Experts of a small language model: width 448, 16 experts in each of 12 layers.
Below are experts of layer 3 (counted from 0) of a mixture-of-experts language model. Rows are named router (the router's row for the expert), up (a neuron's input weights, with its number) and show model dimensions 192-255. Each number is 500 + 25 x the weight over its row's rms, rounded and kept within 0 to 999. Numbers have three digits each.
Before each expert's rows: a language model's description of what the expert responds to. This comes from a sample of Wikipedia text that the model never trained on.

# expert 2
Description: Line-ending punctuation
router:496481543513492471487526433481485520491488485486515493496488489485491518431483486478517483511488491479487495494500471562513550490523513514532508511449511466567478485491473492468515499503485494
up0:486466495550463522469509502517456503490509513507491470467509515452496511496496538476486496526499492494479501486481457512498515498495544476479501476521525478490501513511491515501450494505495522
up1:468519505459514469492517542513534510517523487471523495520534497487504498484502475457482505493449509467534482513480512473524494531544528513496554497478458488511510523470490500452519536539424521
up2:457463547494555515508497531489480552528513515536455492503484479478503490534494526535478480463500500449512482518501469524482484506479471513474501483544504522512496531531478497541502516504448495
up3:494493498540506540484510486490504495540474479512469551521484495487524527504477442521489457492478506494532496511553477471522488526463484438485493541507488508498457484494511497520484487502471502
up4:506535499504529566485459513494502500469506508513484476479475500548487487502544512466507458528531533444499480480527530479497465526427492434475539500536516505507490507506510496454501583514590508
up5:482520516481515475504506514524490532507476496495487478506479518460514485499460542495466479475481514515488498492479549474560512495502526475472498473469468450516488488468502502487485458517498548
up6:523468501504513523414475547545504526489460480517489508543503537497488518554526522481480519470499519536505523528481504440501469505504489475546500510544476458467504511486484517517527501569518514
up7:511527525521488543482493504496460517479479503507458506466503518524485494504491506521476511492522515517476458536482481524493518513474437496519484499515491471482466491455535525497491510564460548
up8:512499475492530462436496518474509502549507526508503491477493501457543500497519514450496490497504480466480511500475489478500466520479541503534548515484495514497516546468518515515524456516501525
up9:511472515564507531482547524526529505497477477489461485511474518512471498565489513477501492528485464518476512543491531482506492555473484479484497487553471476488519519511524560484500475564486509
up10:494493499496468503461495503534471498498520508490491455497535490482481530498508523480470518522493508520513545475472480483471527507469504511498509501481506512489523491506494500473471518494504525
up11:442486505503505482496489499521461492540507525486549484516503512502474494524517499520497536514489509511551451482489464483521477481486486497460530489562519512471481500504533480475509497463501460
up12:437480480499477549489518498554501502483499482528472552466497504513529514499509478507520480512442499529473491539461447497474487499439475508492477513553491521497504482506489482525491490492528497
up13:530482505495489497459477476498524512501494529535471500502470496528495464512535517507498437496499482469530465503499448509527491500468481449494487560547514481515482543488502544531502539550524488
up14:474499443506493489489494489526498539499502513524488482547483495458524501520536481487542526540523501488505513479504505532467510513480524466482486489484522484456535563496518475525462503550448544
up15:477481538497452515513481488517514526517497470501512507513498503504483508501449483521466545476506492456501467494492506497494491497481471482498529483513417511490494476499537504486506500596466493
up16:540494447515481519465483462517470489471484462546484485540540537505519512497521510514475510525497508499516505528467473513488520491506478478521427515517495489541523500541508501500533523500518476
up17:478521476501509517494525533510545514503470521502490451453483521509550505492497434469484501508490498508474507517495506491493488496485550540497509507483476491482486495499501499499544502504486526
up18:489500445510479525530472488516487528482507497479471538539486510464527546509460492483516501480491516546497559493513467523478502510497499516491490488499515496523485472497492490534514476510492484
up19:519526486509490514480503485502478506509489501509406508455514505470534541499485552523511522504492466537541477490516467463504509501406467524506488527532502515460478532543549526516508495509454469
up20:492498484518541557517540535537507519518486502484526519495495542484513509508505482483468498473495491497526528498490476498456494494525488525455490517493493463492470444515485524489489530550490504
up21:434491514495516501487527522526485499516463489528508471489469540513501435496510478487477478513481502474487488567520509472544460526500489492512529490549446511479484476489511492530518479524500540
up22:508484493510547500510484487481455517481448516513511544450504528505541520542535505468527522445495494507538460487448514525454551490491442522505446501537527514495495502508502456491474546514461497
up23:497461503528504516502495508522493544530475478502525487465523529544525506549502510483501482494455468495503497515471489496518472525495459468486475489541499457491531506494528480510518479545452517
up24:487524531508536504499495527539515512526500499456504476482495523492496483510492489508521488479513497491507506509473543450465488496516516512522495438520515464526502485475498481531488519534503485
up25:474504486480458538483487486502453518470496449512519519462500545527494488509475515472483481527504546481491486527462515478537514453529462497474468497536493491502474525528503511479521452517502506
up26:510482491534504499441519528494504499553493538452517535498531540532529549538543497509439478517469519491494472518559531484483519493497512476493517477515463464457474462471523493503530460500523535
up27:467490463514468478498511506465535491515502457545544472528476508544536519498479519459511515507449494529513512485520489505448481544482508480519530469490528500508523534527533515548525474508460489
up28:498489464491501518495513501506498502445471530514467514485456502506519504503521508455503504510497530529521534533502533460501520496472513497478466532481510485509495468459493507476541494505448453
up29:549529525490477515528508537504507507527505496507514470534505521464501541510542488502518480486503476486487503509558530459484531508466526521512531482496512490486490499521511523536550460497486511
up30:504505486500483530538495499480489512437525487526482495522480487489490496483525499473505540486503492523494501490518521460567492485434537478466565487495502504510527548507523541505510564502491509
up31:468459516498505482481496515510474504517507521509455488528530510539512529520513512482500502528488489469530481495484453516500500513466520475514507500484532533478507497522540465510532463483534507
up32:528493521501503541534484497486486492469519471463492509458507545487513518528471512509493510505521453513493537464491509491504516504479500512482501484483517466501481481483511517525516484517466464
up33:501465453491549512478498486442464497487495574515506525498500528511516469512497481510497525502485489443528493533503489485529483503514475470472531504495512510471465503525546532504501446513485533
up34:479509459500537505494519522489441536435517495467508489526509520541496491489470497519499495506502447521507539519497482543482490502499492494474553509511478456467532537536487497555472509508510496
up35:517470479557482489440494564552500559505495512507508496523508515523512534500469515466479490513486473540502482537490515486514490534496505500479540498557478446504501560463480509490508493558475509
up36:494509503511525520521474488517447508526514487496465477494527531537484476510480485527494495466514488525534508517486526464501478519484521481486504462526445501453503483487510487488516505533473494
up37:519495510520445524447459488531498532539509494501493524510488507474505505509545469545523465493508445529485493502521475409492460491473510502494515501485483485493489455468518536523529502569499564
up38:523509506517512552472515495471525506428470517520491532475508480517528512503513488499498462518467496469506478507510471490521469496441478467503512506497491506493506464502482485499474517529493508
up39:491543547485517482494519506523538506463472481479476489473548518518507496490500493480479517510454493509492522490501524526504491471520522518487505478463484472512530464457499518440503523532485531
up40:497454498543519500503490477528483520483511509500533481510442501557488490508527489522476542491545551505522484534491484504521495494485488505469548528511499503521476502476472522441497530504520488
up41:485494505523510527463538514499536474508509507514475492506464527478464512512507490535517517468527458473463505511523484469505461498546514519539439513509497513507483507477521481483495462543505515
up42:471479455506520469506496500515524505540520517501473478507485508486456450482530474486436446481515515503482489491494517480465468503512501525494502491489498491521485489493492471469539491508479459
up43:492503472525513495484510494531548512490478489531532495527497476482495481496503446450481494480480497522499540515468452439480504512512516513528491432483491500519526467501487516473476523495492473
up44:455506474500506510536505512521493500472480457540515536519499504574497514519502483479471501429451518464515491518488545519500484511470461487496520500532505517450481495492521486500507459513530510
up45:512517483530481556500508454551463518447492546465508499518462526534511502528512503499472522498541453494462500593531491453514491523503486541466487488494487507454499493523470494475556508520489506
up46:511498470496473498510500523483509537459499542533519476477509502533509534523508478494512476499508491514558511565486442466492415484521516475471533465538505491506500498488502491510523514509503455
up47:499497457500482510425506466464522489524527483520467494495521493493493533513524533469503492549512508530491490474452515478526487538438494502483504527505540525493522512486511480535454456524529482
up48:472486502518522534511521477505496533504463508491524514472516508488484480508493440500497446487499537477493511495508520490486498507544512515532526515489493488495512466524530531538495514524507464
up49:505501523487539497504444524502488490480454501485511474466506525507482542507479483470508507473504507490493487516478518504453457489464484474528460444524522541513505468489495459495465499508466496
up50:491454495498464484516529477521494507496485513479484534497529559502497518495491465529519474509510496526457522503494479534506452494508519505517519491466504506471448490473511495518536486500513521
up51:466485524532485544456504506502468578523484498486476506500505525520497500552475508442503491485514496485491477518498508474506456512468507499526488495508493475474482514427524511484507491520471551
up52:472511448509526475456509529540523522550478512516489506502477521490470506509493472518440512499458532495504554515512467535529467474507518477500516500517523471478490494490502532508529484552495542
up53:515465477524514523488513508491478501506515480528494499497500507521529470519496431469506489510463516502501506486494507522522517515474508472494500524533507463473502494514513490534492544532558508
up54:450509533508515513516482515487478529468482535525537523468477542464507471481535502503520520480511541524541501520541472509477504491518488472487452491474489520475506529496498490489543490545476529
up55:417486543529478564514533478496497510521503481503450568467481492509538545482480491501485490554486537508491508500486451479476513508448511538519493497492468507476464524489480522499509484490484489
up56:495460508537516515451523502517495546532439462551495506490486503500505536545492497476477522522502509550512489537502495450475497538485497467493504462511484468494533506473501517490505491545496544
up57:465451487525497493479485479469476511528458512500499459496477504553485472487505503469501548489519517493532467496500541467507485535543459486485467495480492516500515512509506508475519507503478547
up58:524505464499515483548504504542498501512472542465497526503529519507509479526483518527491499480508511508531538525511528480508492505457537488513500502504524516498472488515537525453498503473507516
up59:516547540534480514501466499537483531521470565517498502532450528531564501502495501469528486532514483524515511516511479534527469534515485480515513498485495473443504493513514489503518520528476534
up60:496478546486505500482556492501466511539508461515515465494496516523478494488465451466468507507484472506521472479485519485523474481457514475503537446514470518468482530496536474521555480512502508
up61:522481465508514464501493543512528513528457469494502468523490512520489539505478462431526482482452529458502489472487508506476441479474523471489500475524494490504485500483524492497500505525501469
up62:496527565536535504498527468544522495457476470501487499500544488532468496478490470533491467498490497535499480497550512523511500488460466456501519509501488471520529471532474478475504514513485570
up63:492517497497442529466475540489498503481510503477491468542510482479513483483509495486504496523487484520514529532478475558533527476457489512513538454467514497496530509516473495509467516529510529
up64:519485524510488495540510488567517513491522482515476465514473544472522499499517487532512447512466548489497489514509510512518505488518517512551494508513504459481538484464485547503493504532535505
up65:517505449491471509524483482482492522483499480510461509497527517493529542515525532523506531509531508496498517495473512513552481530490514464500510479564449528466469447523511537529536499516521484
up66:506473515493509527518532461534485528468486521519434534518513528477488498486479505521514497477496521515462485507518474531573521517451453473491529483542475475474475530488517504495551483500434518
up67:475451499501494484510465506464485485533507475506479502502509522491525453529521500506464502495532538539551507506494515489468488492493523521494516495508470514519503519511496517480488513499495511
up68:489499497506501533538482489514507558489499503483483517469505496506493503530553490463481487510503592475542469466449510523498498526499507523543546529528487513475522504484549482485513480484521527
up69:455506533516487515478530510508537530514497479482503492510512488462476464493481492469461485517451477513501529504511480482463521520538508524496525401483475467512532478487475514441472527503487529
up70:426517515491482535551527508442504508487500476481479483518456488481519494493469495503467531481488486497493511492511529471492485510513521517492495433504464474503512516511503493477513524493475542
up71:515488538507464489508486493496492501494485538511496490511503491487513526504535472499507499557511480462513504480504540412530501499457500476459509521498509467487540456489552500464505524511458493
up72:445474509496526473495504530474461525506477497494506541488477531498514513522476500468506486495487482503508508513544486517472517497459445469520508522487518538513504493530506475497518524512526509
up73:515504453501514536495502495527525561522497475513511480503502516518493530521480484467496489487492476487535530540483496518469453523482514482466527506504477473486502537484545511505517478527484516
up74:519494493539483523510501496548531494520494474487504524459516555496515505519516510490433549467514464500482529508487523510522436513481506507507500480542475492464494482483496550488532536494516474
up75:512530524491499472519524537490486516528411502498495538488487502499502490513494483503504487483468500556491470510487460523462474509512447485510478467531513449514463468510515464473529467499480499
up76:517478497505510515476473516500484552494499502529529535501512551489544506523490495471486547502485513505526482555482501515519483516482485466483486463511477456486513514486511508488508460532465495
up77:470503518523476501503512502523560516522500474476486455483537500542508490514512445505520499497492501498487531495498512480473496489529532496472502510489471515524513485514493508506480500509458498
up78:522513508508473474482530495545527498486453515523511525501501496523518497500500479500465498466515453500518482524461511511533510497476455495508488423521517470463516476502515468477500508555506499
up79:426507459548484515488503533491496515482469532529490518486521497499557536496466495481497491498507507500476509489507479511459504489480506489519485512470514499507533493507549475551487512494434524
up80:444483490478521452502490523496478511462508541494498518466508507520480519509506505473501549530488515462519548502482595501514551511515481486513484463504495538489477548500496464506546470500495527
up81:494479504515532488514502493509498507475478483539510489464514507484519485511526466479482501529476484463533487487434481497520425510538507495469487462513526525495499481488526488505463534521495509
up82:463505528528549526506496491471495511488518472486450519496499535510547466493499499501514461499524537496495499504499479507528490511457485526497548489514513481489480519494492522499482472482541509
up83:495522503530470513479492557502498525436459542469492529486523532497514474523505450493506494509465459501483484527474475515500490487491495488502528500486499508500467454472496464493515547535489532
up84:445493515497514503545532505499535504530484473521503428478489494540492496474483445487472508477518532495508485509522534473461474469483542497477517444485457476502474497490488505454572543491465519
up85:540485513527451492433524501508489497566515545505534498534528560511488541495474448445472505486513467518462468490488503509522471509538472470489500469496475517507473506487533487524536516531487547
up86:508483507505521488512502490507530506479479513496517478485471545500504514475520523475492506525511485537490446515469487506513519510516542484506469487443538494488540500502512474523529517485525532
up87:485486516520514516466529529520484547481482513536489495522539519532478496541534509484483508473477491522489500522492488495490465489489501483503489466515471484470517527451494527495506487539485501
up88:445500479519509551491536462515493505493479483535464498480492518489478476491493479476531500443493513503534494505441506513533487508508472485482477480526475497464482445512510498497449494525522506
up89:523502508528530528461496557488502544487452496485472489504537565495529496576509540485488492503506470491495492535495493511494499548510442493528491477525481471470505512450521543500501485554492538
up90:540525461497538490503498516508492501521485472519501471526477510522524526511520520481472499534510536497497534459527543484580475566491486527522492477483482468514460510450525509500488439542528485
up91:510521489479531475483491508521491519554500530519506491482480515467509517497520500518512530502480511485558494521512483472489468513490502475513503476508477520499493460516509512453471449571465518
up92:447528472492522476466470575527489522476503473528518496477465492490510482490529504465481542479479484469534513512474477515490457509533499508483486453501469507495466496445486472465471492511513535
up93:547526499479486539494520469516522568511480552494433511500485500493491502500473468527487512510510507527491528478520484528527525495487432538482514484507446494506477476472508464504521499522466546
up94:467527503486495530480485504500498501493480557541440501451522531483538546508500503473495473520510521508484516486565502461500522509455496502516488511494477503464479504516486473544554472485554529
up95:537453521477508473523485502468459516499497519533520516450452570534520503515540506516495494499489481499505477495536509517506487508494466441491479508525515525477455526484517542486475502502566527
up96:469424467524491502487493507493504522487488486505532514500449531499490511536517479507494503469491448496514507547510489441489510504512525465526504532534499510472518476502528493456493466500486511
up97:544521483578522487481498477505471500504510511485542543480494480533502562494495501505486499520520491465495516507548481518501506492498481475489505524509491500469534494507484498484488504504481490
up98:522458471467485468467479510502526481525507479524455488545536494503471498531533518454505538496466507492532493497437541503513482513484474522476470469505514518504506516492528528535519483591555496
up99:491496506556491518491485494508503532505489536519487493469469507468507510479500546510447488492520478512471522481492496513494500493527518522448521463475464500461473467482530487499496492481472543
up100:496501518514460511482501503486535515448498531523477487510494486496469559592466523506509521490471459560494543524445522527487508548496482486526473506457542472544521488454528508445497526540521487
up101:524462486505480542529516503529445533540507500529466530468513530480482518513474469492537458481501487528508544521455478513496470512518484464495521495526479517507507457502492486496478476494491507
up102:512495490497519515517511470478484509520464498518486578511464468474522489518535493526510532461481513546538466543472459476498510522497490463519495551515466522516498498505481526502460513491463475
up103:493507526487506487500483517508524500541496471534527526510507499517470521505551482432501516537490489515539480503507527461556467537486508516478504461475457493508542452483489497452500538533481481
up104:478504560490535515542520534458494511501490512497512529473509484463543515545457503491523520470493508479519510426506425518511485520489490455452526504561474551517468534512523508485517501463455508
up105:523521498506501533497568506523496516493524516470486458527469515491517487508545540542466512508522512472504488492470528512480468473448494502541518485542506481480488498481501483506486510479495490
up106:474501490480481515517467523524507520531499457504510494499547534513460454519489519487490500507490501475539455475501466504499480495528508467521503460488496472490460470482526482468477450496497538
up107:494494498507477469509472484561455493544485577495519550483515528531496549486524489473512457501546501490504522495481557491521525490522515479509494521531531489474512485519526485489538523497498526
up108:557507538516520518505495501521506543492490498494497531510488495528505485491464501503462495495524484500490510493438491505477476487507535516503527495491501527448477483499529519505501491464477573
up109:480480504498494561494473485508485570511486505499499486479507550499506504500504498502500462463506511527529511528491503465514476506489474472463510488524479498507491467472536502498507476553484533
up110:549462487485546481521499505555540508490491449529486484504519513534476509526490480547519466493447509509521489540518440517533484500478484500510507529498468516499527452510509502510518478510476461
up111:507508544486527565522524484499478511516450481499511470449502507513526525507482512537467478492460455510493506455519504486491472503504486496499491469498490485476460518494497501480472478513467530
up112:466507482461516492433438504497476519496501502478492490531520513481479532500479477478495536530498517500526511499527465495496496494442529476501504541491525530502521472502493472508499469525492524
up113:495456495545520523473484537482505544501482500559479518515492527486505495531484520467501514488488505497541482508494505500516499530504435492509499483518483514463498526500553518540491468544470474
up114:503544504533487509523483520510488511480507484475498483484430544477524470517487492523467495528500538495546507506502524489515485521492496497484507469515489484491544493465506496504514512526473487
up115:521450538496492500503471495505503500525469535507500533506472492479502519533495508469495477529503492539508463490555506504515470507505464445492509510542535536494516467493514481506473492577529473
up116:516485463545494524528483515520487511463492515464523477518482522470520514516487513485485516502471514493480505483505494500494499519536512463500509425480489538498475497496516524463459479543524545
up117:493520503488482517468489506504464514527497533461476516518502522486485491509459480495445499520553502478453515528547449494480513480431506487508521503483501459515540522532528465519534509534513484
up118:469478461497497482503510514511519525510519497578521450480503511491501487506509480491482532519466504499534502512488503506497470533516512508499511444484459485510522489455514492477529473488479486
up119:456463488492512472498497476498542495541483482520485496481547520516500477496544455470521476532474496466500470562435508517508506510485507514514435529511508498510524452471494564491512537494461483
up120:503465491530490506467481515515506614548451448543508468492490521495500497544526529447490466526496480509490468551491512483503457543497478540504482478504498426467501511493502529497499502561472543
up121:469482475472522499479444452521474505517488540516528501521526515527469533504474506503474535485496519522521476472477495474510497482527525488505464491522475512459514492444521461493492448500512530
up122:461507535495487511521506544488539506519513512497498485497479501506519453531497472453500477474470511506485511525473519452490506510569500520481494447455469492505481475491506520478477532507463543
up123:496519526492498499534508500490490499520492495501480516490481530485497488493502470506507541490502506478490494546497484528480491506475451478511512499510483516497512498500501565473483475542462535
up124:529457481492461505493481512538501520463491479506539473526503535478515529517478523480493531534435478528505478517471503520467481508484464512495442515528483501523514544535492483518525527518453501
up125:512494530475514511489549507492482504480479513494484477484500558480521558509459440473489502498522494519463488505509513499498491503488570474501471532509528472519513493505520525538536520504465523
up126:493490469511431524545537495523507520494465515455474504500517524470475463491525454512474501498517489510459515514530501519492523485512476494482532533488466442485498479508494505513537467481521461
up127:497502470543481490471486502518452536483465500507509481528500512451495488506495483504511480501501498490520520550492485460487484514529497486491501448504456494489489531496487495506467543504452479
up128:465458486472533511462512491486465517484479486508471556468549497464476510490521497437498481478472498519552473516463519520484491480511528478490495549551501540488528490511501494486505526505489496
up129:517513495500522499463538489539448515513412504479512473471517557497527498488481511530492457526503457501497550502504509486488496492521489479488498494508486474503485519519525515502485495525482501
up130:491461500485497513493453468487497549555516521498493519494472530499495496514507533495515513484517498504520454506470503457511450492443491461499496490544493483475473493495512519481492499521499486
up131:499499472506458507492522502524509527476476495494500532494505498448510499483513480485500495497468482508502502532523495504516507493501532512487520511535485493501446508499515491535531468490420510
up132:483489488500513507458482510473488534471466512495488480511502522522530498529502526482493507525473498542509491501491489467473490529482485479445506448519519470487528502435484477458501497513436526
up133:491462496485528501502523493475497501507487496507509519491510513487472509533488532497488532496494527565519516560489526478530510506509519485494515499521484501499534517485515502434547488477487524
up134:503533524501491473522532496529518510460501489509464482515454491542511484526496451506502499489455538504507468565522500506513506531533498475512521509505508465466549483504482547491514496520553522
up135:484527502485501503429468527482500511514488523577459583519484502496500492513521496466519501509487550504544463486495507450544471529466463450494459500548507497492506539514527526501533479499469513
up136:555509505502537484474513480564494504501443512490513552465472581486497457479454540510518473505502450482480543482543501528521479516518497477504497476489484473489487507481491512514521530509499535
up137:464480502530496519454495520516493573504448530538482511462503547528507478562521514475480519493485487483504497525503509448511510513486460494487478490529497509482519500450511550474492480533442554
up138:493508482502536471527499471538529531481491521493463477500455492466489506508491536479481504504480538505498488467536476526517514514472446538482481509525492467476503481484524514469530471562497466
up139:460440478500479533522497485542551507503498495537484487475507517486516466529480532495505486489479496508537461533529470504542508481528513487475469460553467477490493500484482511468532498490524511
up140:507484551535457498507483484514504506511506463488535514478519501458491524490505478482510518501487529542488555520475465504494499521485495535509493497500517506512508517495505465539491465491478496
up141:455472516516526537469499492561536526494473501466502461464538501496536515490451517485496534544505495552493483491521433506489530545500460490507553491477498499498507470491524478490472468502493492
up142:468519532508514537529493485504473512519467506507489506499489494512549516516480472500499483506488462501488525541498501514498489486499483516491491469484479534491525530450493451528470519487514519
up143:499471484503469520478516494451462501484503520450478502440495539506513519487527464498472493474510533536510471504529532494516499508487464468534488443516479488512493500480522512511477438544429530
up144:526475586495508509461526498486508512499462482491542489492496526474525479486512464517496512506476534482487510518464522475512473513512476489510521489515447506471471465525506513533519484496523536
up145:507478452519547503517490465498519488485511484507469482496511515503516566502491519481498562450507509531490474488479517484512539482494537516484512521510492503478498466486492492478539521514494486
up146:514476530514499499483534512500504581493437504517478517510507563530518511504507500507492491533520518502549494541484509495514492547494485505523513480495478496497494526515498534489521482580465569
up147:460474518520498527453522505535509512535477481467476510486493503511506475504542481500500503490481530529519481516483474451519507490535500514513483488472477505512504465499506499505478501489511486
up148:499455476511498482488508519531448500487506554498498503456501537491531469505535488482489504484487503451494546503497535504492507504511501469477467486506504535489465538456478488472542501520531556
up149:484471480522514463488512501508532507487488525488542518525493553470499492491533466501464519485442492513509475489536523546544495521467496486477495479490512449466472511540534519471513504520484528
up150:507469481566500503518507488459477511453522506532539500526552492516489483506567491513485497495513469503497528498472478512473511490489503544524529495527537484477528526480514487486476495473496508
up151:521503512510504487493505492518480508479461487501501497513509537539478484497484513473561463528492483466515513493532537504519559505484486486487521512506474501482482508475489519482478517537502558
up152:483468527518480527510509530490521517480488524533521518472473501479487472494556464518488466495452518554510461537519499490470503522496529499480451501537462517495484543483512488444477495508503508
up153:481497503530538498498517520527485511465405523499516454470485549512527519497486475468473500523488527483497490507496509446490491520509508496496482509475542506510526480506529474483513511534501509
up154:510488481490548505488538500498492503492480497544487462428529502496536501491469474501486496515477521531559538499551473507509493472459498485487512518481451473495498500513513518485523511514485528
up155:520486474465441445442455508554550512510495485490488486536491505471494521517492480462450541509501485483487492528543514474492471472471492503517487459486497500490441520483504511486510485534536492
up156:492521494488474502501493520561456506494462515496508513535524534476499530478501467444517511534488473506498548474544471524468472492483502500478499487493524481522526525515519494529502526494464484
up157:444533523503510536436514497539498521493508540465487470515498511497476445476519489513435465521495459517497532506477514481491444519517482512515524511490535461476517539500516469549508526520497493
up158:504518505480543555528514493477464511489502491516441491493484522515544488534476523535500500483486536534559497504534508477531459530442495480481526497496463517464468517480509521510481486503485563
up159:469476542557512476495509502492510500502425487495507505498499473509465488511537486487485546452502516566509499528479508501508528504515503491472497521467471454495509474474501550447485505491488500
up160:501474457536556486519493526506490525503494498490525482469490534530541495511523481534468520491475480480515535499490452519508459493501503521520517467542518522488458516488511521482501482527457564
up161:532481512478515549495499521461543514439496472553487497455492493522489492506517480532517544479526483475497524523512515466511509474490517477479545513530493476498504483450520539504523527518496556
up162:505531481509527489453489473504545545487512510525504489485502548488475524482461496521492480473536475562508501510491498552494518500491467505518471494470525506493469504473489550501538469476459522
up163:546504487508469495518495496546545507517497458512491504503518506477544568523555498487492518475486517524486477554494491487497496492489492495492491487514494483465537444507495545534499486495497513
up164:523492488522501504503494494503489508440518494523482474491473499514478491532507484510473504503518529433475503487511526497519511525505496550498482481508515521505439527485505503507444486545566511
up165:485469454480461464489496510504472521498530537493503535498509503485484475503492451478514505486526497469484497489472530466497488498487553490490507495588501523478525522500513494511548486466510461
up166:510465508522525514497517495543471508556509488506507513490523510516477525499555496512541507491508518529533491515439477478477470508521502508533488537514455494479551490491507483531483466500446509
up167:504533465529482451480486484491477509488493504527550525447509576531537487495487467561440459516506537497542519509511509479532483559506499466466550516505515496498497498508511530503503479555514519
up168:479509456525519511474548539512489535484461532504494505502519559549516544533484524472521484531474461529522512500483487482512473525494489466513537496512501506504489527466517493481496501558495482
up169:482468483522499521505517491521525504493459494520515575448529512456499503501501484521516484511550500529491540508500482497509490506510513467517476498553459488490549449527510496518492473494475497
up170:465486459486535537496530534490522508476471547520516472486479509530523538538515460474479495469501479495518486527519496490507474488478465451484523518494525516499532454519528500447496528486507502
up171:539535458504521509511501505525504514535495498507516457478503556485527523514509478561488486495477468502488555488482447493494468482491480527495495492501492485501457533514499534486462474526515523
up172:507499481503559514505493498504538516509516541519491512507536544504469452489434529454496505498510547487526509532514469544530507524498492491498528503522519503473484520543517491477516488476502492
up173:491477491505490507473500433478498511496503471520468496475497502516498516491496475490480498490485539501524521536469504478520491487410478479488503530533518502484483507520512507446566527515458490
up174:525468494504482477482488499471510509514514507531491551526509480464475541500543512490471533507513511473493479506577504453503502548487528528506486491522477479489525485496505535464506508495492501
up175:464468486503496507502505487509548490522494464476475523461535504477488524507483509459523476493515513509500479489524433517527507490446521486507497527520464472506529465502503518506479514504468462
up176:463511480498483512482508490503495523498512572503464514449544564506514530521498480501479482473508514474489503507506481478502457456559519469461515454551494438497531472481507493448483514534527521
up177:513477494529474517503518468510551529502481490538530514508541538492541487521459496531483465500518454512540512514477510533533508512500487515464488522498537486475491470475514489468493499509506459
up178:526489529509473504509486521484491516508509467492478495466464562496512490516499522514470463500509499494477540489521440519471508528505517495499502512499524500490475551505521494501515494481572487
up179:449505505489541515506482488528493507477472501520447511467459520497519483515506508494498542497516543518584495518532479492480472500527502534517501511494517507496487440476554454486505465508498515
up180:491488528555500532469492493525502558490498500467499468520470526520541545506498505466489473512513476511486467516493504459500423508488472489475502485530499463505468505501540521458522468530444549
up181:520516492499516470512510504513477513525507486509547489463539550464539442496535477517466444496515493474494519518515486500492495504498510496553463502507477531482476531507505489495507495472492496
up182:476500527482468519508521508528497513523494485526508516528515517558513496496542495476492532518459530539549477539454493506510506503524445479530482521480483474501501475508524492511548461496468499
up183:484521515475498515525504509515511500510491475466527522512507500464458486507500541501524490499492488515462517535524474498469512490485497467484498451543539468490517504504520483505528407511517520
up184:480521463570469486487481506490412513472491541484480522522485510477520494512484513484503486545520476456505514537455474505488486510529484464473521487509517531507479534509536532542498524518480488
up185:508478507487527534500406497565500504513498503580488460544481505541474486499537519504499500550521531500501527548483496462548490499534508514511484471528443509501534489464504519473506457521484509
up186:494514518511480498486522509521492491504475473475492513481525522448473524546483500475503491486516529540463515506503509490524514489536451480512473508513501471503459456474498486499486467510514489
up187:532522512494503497505462497483507506499470462517494485539523518509503523518515497455496514545501509458542529524532523488469530515473489476494477478509483484494513547466507485497538534511475481
up188:519500519527502542468485496533489494515449508511503515480526485503516505504460529467489515532490489506487562508496531479511518496490525525502498529457469499499535526468482481533460489524504482
up189:460508541479500523485522513491529497482450471520502498480519508525520520515468438457472516495485517498524473480541541478489511502460509540509502510487515469481471487458498516490507517501469556
up190:477466482579498480486511510501512535507498508486536467467490543519533509514531512503515524505502470548503521543482534490487469521465510507475528512511484532484513525510481548473526475497469510
up191:460441509511481508509490493499497511499521541525515510499527511507504542539544531520501508447543472507516538585508511469523491486511480534512490462496506498511493520526483491481453504502511513
up192:449521493493482506497477521535469514477491514501537472496452500448504466501514519489487520537491506457502496476473470504474497512510470497492466489493507513508458516498487488473445498503533533
up193:521491476521498490518515479526565496531464490583510490494506518527504488492505505497536523501488533513502446509461513502487507504549456471493481492542466504490493482514513511511478465498502480
up194:502523532510586525512490488497506514496515460505509449500526510517488490509497527540511473480512497535530489515475505536509522554450512528503515496503477454486498527487501543494458484507493494
up195:491499497497553523489486459503467473498508486510524504518502495502485480490502513508471493507527519548525485492503452503505517491483497516488533508534528464461486469528512507517500509532501503
up196:482506488486522454500516504491444516480494477492521553485473512503517500503478496483483534516500518447527500524554505504525476524550494487461507522484502540481486487534542505452475480493516475
up197:462523489462484510506501510505500514495486506499481491472533515525466493521494501538457512477521451518455498524504468469523487491489522457465504575506488501523525474490459503506536498519489527
up198:464486496524490512471482497538499569479481501525492474500483533496486541506515506478501457519486519512492512514510504460506451553494497475536481461508521479505500492505510489506481474576459512
up199:488509513512500483467485526513502569549475474510489504512516527530518507517547509481479491511465519522495523533517519511545487535510503481529468495490493495517563491445532556476493481553489498
up200:518510468541498490530519488500502548554511511524512497499486524501508506503528490527495519502476529513491481550502509488496473521538499506501528493489458507487485524498511516492477506478404489
up201:507550487479465518471463500473514516488508479543491505493541507517467464481493526488501468505537476467478542491513508486486481543456486507511484452517502473485526497485503482504549502502465493
up202:504504498529511489477536488482528499520508480512453467505529534503485541515469474510515492508492504504501518484489480465500482492501483500487506480529458465535479526471576486469514490532464529
up203:464507453509492539473514536478501508467499535514563484488483512528523486528519454485480521493495490504504491538480508488528495495497459463502483523510515496490541507472490475449527543510510472
up204:472516523524466477536494513471509512464515463482467557507506484465513523496473484495464507521509515507508535513524440530516491500478523498496512493493516438482506468504490543501523450500471489
up205:506517495542569501494538503493520510491451464534462542439512505471538499542499507497521496481451524550549449506527486539495522504471441449542522511521509523491493485519490478463466490499470488